config.yaml
num_hidden_layers: 9
hidden_size: 256
n_experts: 40
experts_per_token: 2
d_expert: 128
d_shared_expert: 0
hidden_act: "swiglu"
moe_layers: [1, 2, 3, 4, 5, 6, 7, 8]
router_score: "softmax"
normalize_top_k: false
routed_scale: 1.0
balance_loss: 0.000608
balance_bias: true
router_logit_norm: 2.0
router_bias: true
init_std_router: 0.0301
lr_router: 0.00111
num_attention_heads: 8
num_key_value_heads: 8
head_dim: 32
vocab_size: 16384
norm: "rmsnorm"
norm_place: "pre"
norm_eps: 1e-06
positions: "rope"
rope_theta: 10000.0
rope_fraction: 1.0
qk_norm: false
attn_scale: 0.177
tie_word_embeddings: false
parallel_block: false
init: "uniform"
init_std_qkv: 0.0265
init_std_o: 0.00626
init_std_up: 0.0265
init_std_down: 0.00377
init_mimetic: 0.5
optimizer: "muon"
learning_rate: 0.0103
lr_mult_down: 2.0
beta1: 0.9
lr_head: 0.00633
max_grad_norm: 2.0
warmup_steps: 200
schedule: "wsd"
decay_fraction: 1.0
decay_shape: "linear"
final_lr_fraction: 0.0
batch_tokens: 131072
max_seq_len: 256
doc_mask: false
train_tokens: 425000000
max_steps: 3243
dataset: "wikipedia_en"
Below are experts of layer 5 (counted from 0) of a mixture-of-experts language model. Rows are named router (the router's row for the expert), gate (a neuron's input weights, with its number), up (a neuron's input weights, with its number) and show model dimensions 0-255. Each number is 50 + 10 x the weight over its row's rms, rounded and kept within 0 to 99.
Before each expert's rows: a language model's description of what the expert responds to. This comes from a sample of Wikipedia text that the model never trained on.

# expert 32
Description: Modifiers and nouns of nation, state and institutions, such as American, British, military, federal, government, film, school.
router:60 48 40 67 53 53 68 60 42 37 55 52 44 34 42 50 47 46 52 67 44 46 47 67 54 48 56 37 40 34 26 68 48 40 42 68 67 41 51 63 52 48 55 34 43 57 40 52 34 42 44 32 31 42 30 44 52 39 45 55 37 40 60 38 66 55 44 58 65 50 39 44 48 49 49 58 34 24 56 39 58 49 50 65 60 46 43 56 69 53 55 45 61 53 30 58 61 42 52 43 43 60 46 48 47 48 39 40 45 58 42 43 37 60 46 57 60 48 37 48 34 49 69 54 56 63 72 49 37 37 46 41 37 67 59 66 69 48 58 47 46 42 40 61 50 51 53 57 54 63 52 56 56 42 60 38 62 50 46 39 69 44 36 46 37 48 53 35 58 43 57 52 67 39 50 42 54 44 46 38 31 66 44 59 53 46 39 43 61 58 40 69 59 60 38 58 57 40 62 36 51 55 45 55 37 55 49 54 47 40 57 55 58 60 63 41 49 53 51 44 56 37 57 40 63 62 59 59 55 60 41 44 62 36 47 59 32 43 53 37 44 53 57 48 32 44 63 40 51 56 72 37 69 47 47 54
gate1:56 24 50 37 46 54 48 54 47 47 55 50 55 41 60 50 54 28 45 50 45 48 30 51 55 40 56 59 55 50 44 55 36 48 48 64 48 56 48 51 47 57 45 42 40 32 38 42 63 52 64 55 64 48 40 62 39 37 33 54 56 50 39 52 38 66 47 57 46 59 45 75 63 52 66 53 47 46 66 40 58 55 41 48 36 44 52 61 36 39 40 62 40 62 19 45 52 59 51 44 68 55 46 59 47 52 56 48 69 54 44 40 54 51 42 48 55 49 48 41 69 57 47 42 55 54 52 47 34 33 57 47 47 33 63 32 26 53 32 56 42 55 40 46 52 51 59 58 40 39 48 41 59 44 41 54 42 59 57 56 42 55 44 45 52 45 50 61 64 55 54 60 41 53 60 38 21 46 63 73 34 36 65 53 46 41 44 60 46 51 42 41 66 56 50 49 46 52 37 54 57 65 44 51 46 45 70 50 60 58 57 58 21 45 56 55 43 42 69 46 48 61 40 67 57 35 45 47 46 37 56 40 40 41 42 32 55 53 44 37 44 49 51 59 73 58 58 56 56 61 64 66 44 59 72 40
up1:68 47 46 70 63 57 63 50 68 41 44 53 42 52 57 52 52 39 46 47 63 72 32 43 55 64 31 44 60 54 55 58 45 58 55 55 50 62 48 34 43 52 47 40 57 42 44 36 52 20 55 52 59 36 49 47 46 48 56 34 48 46 43 52 42 35 47 55 64 37 31 50 53 28 55 35 60 34 41 64 62 53 68 38 40 50 43 29 37 50 63 37 48 55 46 52 41 58 54 57 45 43 64 58 68 42 46 60 46 55 47 63 61 39 60 56 55 58 47 53 65 59 50 67 59 50 48 32 34 53 56 26 53 46 29 37 50 53 39 49 48 40 42 47 67 58 51 29 55 54 46 42 64 39 27 71 43 59 56 63 51 37 50 58 41 26 36 54 57 69 44 64 52 50 51 46 45 65 51 51 47 52 45 39 27 50 65 39 35 58 31 54 54 62 46 41 49 50 45 40 44 49 54 47 43 52 40 57 57 51 62 52 39 56 58 37 57 48 61 34 42 24 46 64 50 61 42 36 56 43 52 41 52 57 37 51 49 52 63 50 52 54 55 48 51 54 57 68 43 37 53 56 47 51 41 49
gate2:28 47 47 54 63 38 54 63 64 47 36 50 34 62 49 57 36 42 43 43 63 49 22 47 65 57 57 70 42 37 59 68 32 56 49 28 43 52 44 39 58 53 54 47 59 26 59 35 51 41 50 47 44 58 63 55 35 64 54 32 53 33 57 56 54 44 48 70 58 45 64 22 41 54 43 51 62 47 55 57 49 45 48 46 68 40 49 44 49 60 48 57 39 29 49 57 48 38 69 39 55 72 47 56 54 47 68 35 53 46 42 51 54 62 49 48 50 26 52 57 55 54 32 56 54 56 53 43 52 58 62 38 44 55 47 48 52 65 70 43 47 63 54 34 53 56 56 47 34 57 48 49 52 42 44 63 59 40 46 73 49 61 60 59 64 49 57 45 33 56 39 64 48 42 56 58 43 56 46 57 36 59 62 51 55 34 49 55 50 72 39 53 54 56 50 25 56 56 48 38 57 52 60 54 49 58 33 58 65 52 48 62 63 46 39 54 50 46 54 46 53 32 67 45 53 42 56 38 57 46 49 47 43 62 33 50 66 35 56 45 51 54 60 49 45 56 51 37 66 48 38 44 54 52 41 47
up2:50 57 43 39 37 48 49 21 54 45 46 45 62 36 54 52 41 68 49 61 68 32 48 39 59 34 58 38 61 43 54 36 42 68 49 45 49 52 53 51 42 52 48 39 56 44 42 37 33 37 49 40 49 18 57 45 55 49 53 52 64 57 36 46 51 52 31 48 68 33 63 57 63 59 33 39 45 39 52 46 50 51 48 45 47 62 76 40 41 54 46 52 48 54 45 56 73 77 45 30 44 52 60 41 37 48 50 32 44 69 66 70 64 49 53 43 43 46 34 53 38 52 45 44 37 47 60 70 62 50 47 46 63 43 51 46 36 55 53 44 35 35 44 59 48 58 58 30 51 52 54 71 49 51 54 52 55 49 57 51 55 53 68 53 41 44 54 67 66 47 40 62 45 50 59 51 44 55 48 43 41 44 51 33 55 37 51 64 55 50 56 65 53 59 51 54 48 42 34 71 56 46 55 44 54 52 47 52 54 57 55 37 44 50 35 49 52 36 42 73 46 65 49 55 49 48 47 59 53 39 42 47 49 60 42 53 54 33 68 61 52 55 68 44 43 65 52 45 64 37 69 58 44 50 58 41